Experts of a small language model: 9 layers, vocabulary 8192.
Below are experts of layer 5 (counted from 0) of a mixture-of-experts language model. Rows are named router (the router's row for the expert), gate (a neuron's input weights, with its number), up (a neuron's input weights, with its number), down (a neuron's output weights, with its number) and show model dimensions 0-255. Each number is 200 + 40 x the weight over its row's rms, rounded and kept within 0 to 999.
Before each expert's rows: a language model's description of what the expert responds to; "gets" lists some tokens that make up at least twice as much of what it gets as of all text. This comes from a sample of Wikipedia text that the model never trained on. Tokens count by the router's weight.

# expert 45
It responds to: Later digits within multi-digit numbers such as page ranges, dates, coordinates, vote counts and scores, plus month names.
gets: "0", "3", "5", "6", "4", "2"
router,213,186,213,311,207,210,197,225,231,193,161,167,242,187,201,213,209,193,189,237,172,141,145,209,190,201,191,150,255,146,223,148,99,199,122,207,252,243,162,202,204,119,241,242,229,195,228,210,237,302,281,223,236,226,282,204,102,183,291,222,228,160,179,217,264,100,161,220,244,183,127,162,237,168,258,216,248,127,144,183,219,211,188,208,195,218,218,180,212,162,248,200,234,177,112,244,192,176,184,235,172,202,169,192,211,197,142,210,152,137,270,154,184,92,324,229,225,241,164,181,258,110,170,189,182,192,258,210,222,181,216,192,212,190,204,238,181,166,242,224,165,257,144,238,142,206,207,158,207,216,213,212,171,225,221,203,182,207,240,145,190,220,202,184,137,223,187,175,193,162,170,219,193,149,239,204,186,205,224,207,198,237,241,211,165,241,160,189,211,157,171,274,155,164,295,182,195,179,243,252,166,240,273,175,249,210,215,198,145,196,272,193,198,155,257,171,135,207,180,249,215,226,189,192,274,106,160,236,231,182,171,180,158,225,234,224,233,225,162,204,236,176,174,235,217,195,224,136,249,187,189,222,135,154,204,158
gate0,183,239,146,243,235,204,168,183,180,207,211,203,200,192,265,264,214,188,155,282,199,118,186,165,213,155,163,182,211,197,229,275,217,218,196,212,170,183,165,207,232,150,173,228,254,217,178,197,160,200,152,246,218,196,239,193,221,274,147,216,234,192,224,110,258,142,182,187,249,224,196,238,125,171,220,246,266,189,191,226,143,136,198,193,146,167,152,208,230,157,212,205,187,189,166,173,201,254,230,285,239,169,190,243,217,125,168,158,193,228,130,203,241,141,184,179,172,182,200,201,201,295,161,190,172,224,203,190,211,178,215,164,226,132,277,191,147,221,157,209,219,229,220,211,255,256,226,200,189,242,224,122,122,260,231,251,248,212,189,267,137,208,199,228,228,170,207,153,213,185,197,197,234,188,217,215,174,150,229,198,123,196,224,196,167,268,173,165,212,156,165,229,210,213,270,210,188,190,175,279,192,152,186,255,278,135,74,258,173,200,204,291,223,163,215,241,304,239,114,253,185,201,153,197,181,194,163,173,246,193,219,189,140,183,199,234,190,158,212,207,266,234,227,275,233,211,258,209,169,224,206,310,176,278,145,131
up0,212,190,227,233,139,217,232,250,274,182,224,240,119,208,161,202,154,247,244,161,219,276,240,166,188,195,205,177,202,200,153,162,224,118,198,198,229,184,200,172,227,321,157,210,137,186,204,270,200,179,215,213,178,191,140,195,193,153,167,251,203,194,138,213,104,233,190,238,181,229,217,194,281,273,179,137,180,215,227,176,262,304,227,180,242,269,167,226,170,245,187,215,194,189,221,194,220,192,200,154,180,203,237,193,146,167,209,180,207,176,212,224,197,226,213,215,201,182,199,272,156,182,199,228,247,152,190,172,223,189,183,156,176,289,174,245,251,167,233,204,182,173,122,234,167,175,201,310,236,216,196,294,275,223,157,164,197,169,149,180,250,223,206,201,175,188,169,235,173,242,144,153,180,223,186,250,244,282,185,205,246,268,179,254,126,145,129,221,158,209,184,170,197,180,123,215,188,176,228,152,245,190,171,141,190,278,307,187,185,198,180,208,119,205,195,177,81,191,229,183,201,234,275,153,193,259,191,273,189,217,226,242,180,213,142,155,194,241,229,187,211,220,220,166,186,195,199,179,162,190,242,110,270,173,181,244
down0,169,190,161,186,218,133,218,184,226,166,246,202,196,126,215,294,271,218,171,192,209,127,225,133,171,203,139,197,300,178,259,204,212,156,252,206,220,139,177,240,208,218,243,119,257,193,241,134,155,173,198,288,173,202,266,191,227,151,195,189,181,160,144,201,241,296,167,252,181,152,192,204,219,243,196,237,185,216,232,228,175,135,296,222,184,184,231,165,294,225,243,220,192,187,196,222,197,213,216,161,163,231,120,208,175,186,219,190,234,148,280,192,239,218,216,184,252,119,210,154,222,185,200,222,273,184,155,213,260,184,218,259,153,281,213,149,167,150,175,219,226,150,178,201,196,186,142,207,174,257,219,240,143,158,174,175,129,212,185,177,230,156,221,192,175,206,232,237,226,195,191,141,242,246,207,125,192,189,233,168,217,194,213,242,271,191,244,187,213,211,232,96,134,257,269,206,165,250,199,165,117,235,126,262,164,223,152,231,198,210,195,169,148,181,179,221,207,205,143,165,244,178,138,225,152,273,236,181,222,206,235,149,167,124,234,248,220,162,183,244,221,210,205,218,216,171,244,221,129,197,185,232,232,128,234,207

# expert 0
It responds to: Articles and possessives, such as the, his, its, 's, opening a noun phrase after prepositions like of, in, at.
gets: " the", "'s", " The", " his", "The", " their"
router,267,169,186,289,201,219,204,217,265,167,141,166,143,161,245,214,270,97,192,230,203,174,201,244,253,228,196,157,225,186,214,162,141,183,141,222,269,191,209,202,178,221,201,236,183,173,238,200,230,204,273,130,150,151,260,195,190,171,201,248,284,203,212,218,219,200,222,214,240,198,133,191,236,186,241,277,277,155,212,220,320,225,237,93,241,206,252,209,169,153,185,176,277,183,139,201,223,191,257,119,193,210,204,260,242,218,212,192,141,235,243,169,193,161,210,201,179,223,119,214,182,189,213,188,198,179,217,177,150,203,207,267,158,99,172,289,168,156,237,200,204,213,176,199,185,261,256,199,218,217,226,233,203,187,196,197,179,213,192,156,266,202,222,141,160,209,229,170,187,153,157,194,162,194,159,182,207,275,188,171,152,171,238,183,158,236,210,232,112,144,215,282,201,176,242,138,205,156,222,225,299,205,198,166,221,127,191,151,146,249,220,192,165,137,197,189,223,272,216,152,186,242,183,163,214,178,187,188,293,157,160,192,110,231,238,172,251,265,139,190,198,204,189,243,173,186,252,170,234,176,216,227,207,157,239,204
gate1,271,209,186,231,164,154,207,184,245,140,213,241,237,166,186,160,181,225,178,185,271,245,154,235,164,233,227,205,197,199,234,211,175,184,180,241,133,217,220,213,243,132,255,171,198,205,203,229,222,227,180,176,140,213,208,225,254,224,146,250,179,201,150,168,231,230,156,162,219,237,193,215,179,172,175,246,201,198,216,208,168,248,233,171,185,175,214,222,216,181,172,155,199,243,202,183,206,164,220,228,247,225,118,175,202,201,206,172,209,314,250,124,166,228,202,193,172,254,162,199,203,239,181,193,183,143,180,203,251,130,174,169,175,211,234,198,264,203,214,214,271,212,168,74,161,210,221,195,132,201,228,150,191,227,276,209,135,168,187,118,251,256,202,220,212,173,131,220,169,261,165,228,192,223,172,139,290,139,282,127,218,192,138,193,127,234,170,199,159,212,192,219,169,191,186,104,176,189,233,289,212,198,172,132,181,198,175,271,237,182,90,282,229,184,193,177,280,154,255,230,150,208,226,184,193,156,252,145,223,160,161,235,198,206,145,202,147,221,252,262,211,280,100,277,154,256,204,214,173,247,182,177,235,159,216,158
up1,243,223,134,155,182,212,213,221,294,237,149,209,221,167,189,144,190,124,214,213,229,192,165,254,232,150,196,206,187,140,230,198,225,162,168,236,153,196,154,252,211,202,175,208,214,251,178,202,155,172,197,233,166,168,200,279,231,184,202,272,276,201,172,223,173,273,183,205,167,149,176,147,184,249,242,223,219,185,206,225,229,280,184,180,202,219,197,249,180,161,191,177,238,266,229,125,186,190,167,162,275,190,176,227,195,257,183,186,210,233,208,131,108,226,191,179,175,211,206,147,197,200,270,235,149,167,256,188,239,214,168,154,242,175,170,164,244,273,246,195,264,192,209,152,147,179,203,121,157,145,201,192,237,154,166,198,144,198,210,133,240,285,189,227,120,172,163,203,220,145,220,198,170,211,222,93,194,159,184,158,248,143,152,183,210,203,133,156,160,195,206,241,178,201,203,211,292,171,240,279,263,277,169,187,210,251,162,205,208,185,193,280,183,174,192,232,241,220,240,204,109,166,185,168,273,162,201,108,229,173,218,243,150,191,167,229,209,191,226,191,276,252,268,187,175,231,208,226,173,226,264,226,273,262,294,196
down1,219,165,210,211,172,173,144,221,217,181,147,193,142,212,223,148,183,231,155,217,201,225,259,158,214,204,208,191,244,264,196,278,257,237,264,115,186,217,207,183,153,214,159,169,204,211,219,194,165,308,166,177,211,243,184,155,126,126,292,162,206,222,251,156,160,212,196,159,241,266,144,275,208,174,203,128,190,216,128,158,207,212,247,216,177,217,105,157,190,271,227,197,213,214,210,212,234,255,122,174,119,216,218,184,192,211,182,215,201,156,192,247,201,167,280,186,217,203,204,212,186,169,195,193,136,217,188,202,181,271,197,174,155,247,191,188,209,216,183,255,171,289,185,192,230,168,187,240,261,279,206,221,250,232,178,206,208,211,205,231,170,168,174,171,225,230,270,238,228,188,226,235,180,209,211,236,208,195,119,128,243,230,213,221,224,233,245,216,217,128,230,160,172,179,201,258,249,224,179,43,182,172,259,220,175,225,176,131,149,184,220,160,179,244,261,223,159,172,259,172,201,164,181,217,132,218,187,290,144,257,249,185,233,250,232,105,184,203,192,250,233,153,173,223,195,113,178,135,168,169,178,201,216,202,137,234

# expert 35
It responds to: Articles, possessives and determiners opening a noun phrase, like a, the, an, his, their, its, after prepositions or verbs.
gets: " a", " the", " an", " his", " The", "'s"
router,247,193,189,277,232,208,215,241,297,178,127,191,144,190,199,223,266,170,175,191,173,192,204,247,205,194,176,191,218,72,174,114,210,172,169,173,234,192,198,223,183,190,223,201,245,220,235,228,171,183,199,189,197,208,231,126,162,201,214,210,259,186,200,97,200,180,109,197,285,177,135,143,227,154,229,268,254,142,243,216,321,221,255,135,254,234,157,214,136,171,213,136,277,206,199,191,192,212,201,178,169,222,213,243,212,259,220,179,185,250,245,170,172,139,210,200,218,204,170,242,221,155,264,191,237,208,214,178,156,228,255,236,205,88,171,263,170,95,239,190,204,255,158,252,155,246,240,252,151,163,246,226,196,184,206,214,149,209,211,195,230,144,239,190,201,212,164,171,210,190,176,195,165,211,169,210,218,248,206,183,191,192,229,166,204,227,161,279,178,163,199,283,153,182,219,139,167,147,206,248,287,184,244,160,218,145,216,156,182,258,207,219,195,154,191,129,199,237,200,198,167,267,120,177,194,149,178,210,265,194,186,205,121,226,193,178,246,256,192,127,230,199,167,259,169,150,246,165,237,162,178,224,236,163,194,184
gate0,202,177,189,215,216,283,178,186,301,181,147,270,141,198,159,208,207,175,197,172,193,223,184,260,241,240,203,189,191,211,226,76,184,176,174,251,144,117,180,140,238,176,168,137,203,187,262,231,135,209,249,202,199,259,193,201,159,218,231,192,244,228,148,193,148,181,238,252,185,115,212,237,127,226,229,213,149,220,282,219,178,293,173,284,243,189,158,176,214,181,194,160,139,137,173,293,197,232,169,219,179,231,150,201,137,246,112,210,171,199,203,201,231,152,171,172,166,207,242,236,169,183,220,239,220,191,155,240,247,224,207,194,235,168,207,198,179,230,179,194,275,167,203,251,216,218,145,167,242,174,201,222,238,152,148,268,237,238,300,198,255,252,183,147,133,214,218,208,155,120,141,169,128,191,206,234,223,296,143,217,246,233,170,222,212,240,185,277,215,262,258,189,150,227,206,128,149,173,212,194,224,209,223,150,213,235,264,146,216,163,163,243,239,236,202,157,175,234,215,206,227,189,208,189,172,177,200,236,245,231,127,175,247,247,214,207,200,168,232,218,170,220,155,131,131,169,183,154,226,163,178,186,209,239,203,240
up0,246,252,190,176,117,189,205,195,127,251,166,223,228,152,249,195,180,160,119,226,241,152,176,201,245,188,153,190,160,207,224,175,116,207,175,153,241,236,252,286,179,291,167,158,219,223,125,166,223,181,217,142,273,167,194,163,329,184,177,203,174,145,153,208,248,194,159,244,246,191,188,227,278,97,200,216,191,199,190,215,264,172,218,114,192,164,190,254,159,284,210,233,236,252,159,173,203,195,253,218,214,135,192,286,225,176,188,196,202,223,156,132,218,237,146,223,228,219,168,177,222,166,194,193,214,179,216,234,167,206,193,223,193,209,200,232,214,215,133,177,194,111,227,189,239,204,182,203,165,287,207,173,185,256,210,208,133,235,246,268,148,189,183,154,214,178,202,126,173,183,167,279,220,161,188,159,148,148,247,281,213,204,325,183,196,242,235,196,170,163,232,213,235,151,178,244,277,177,196,221,220,194,226,160,198,157,142,218,202,181,216,275,177,162,198,238,239,157,201,232,205,208,181,208,210,223,164,219,239,231,279,219,182,166,172,120,209,238,211,221,208,183,252,214,217,212,170,217,164,214,281,244,166,157,125,162
down0,149,207,173,223,193,230,142,146,265,176,225,211,195,196,272,259,154,176,243,241,257,157,179,216,149,224,209,103,170,167,186,206,245,165,206,193,150,188,289,210,187,242,207,189,168,141,166,232,140,178,264,242,219,224,120,195,140,297,124,201,237,282,240,182,196,189,223,251,235,194,240,184,151,220,150,217,172,141,183,128,250,258,253,296,238,229,214,207,191,102,196,195,124,258,169,217,159,181,203,157,223,224,142,164,289,233,203,196,193,199,253,199,239,232,249,163,199,197,234,213,213,206,250,211,231,147,158,196,255,158,220,226,199,243,197,156,200,224,164,265,134,249,170,188,201,207,190,160,175,161,226,189,168,162,179,215,177,153,221,200,262,240,216,186,158,194,137,264,277,149,234,157,141,230,151,236,215,123,230,198,121,216,150,209,221,140,152,213,254,177,208,163,266,133,224,197,178,232,217,216,169,217,126,239,246,179,179,184,251,199,142,112,197,234,253,181,188,230,189,224,198,210,145,202,197,233,159,142,174,239,174,156,184,304,202,189,216,195,186,222,228,205,182,190,142,252,209,206,202,188,182,126,214,183,259,271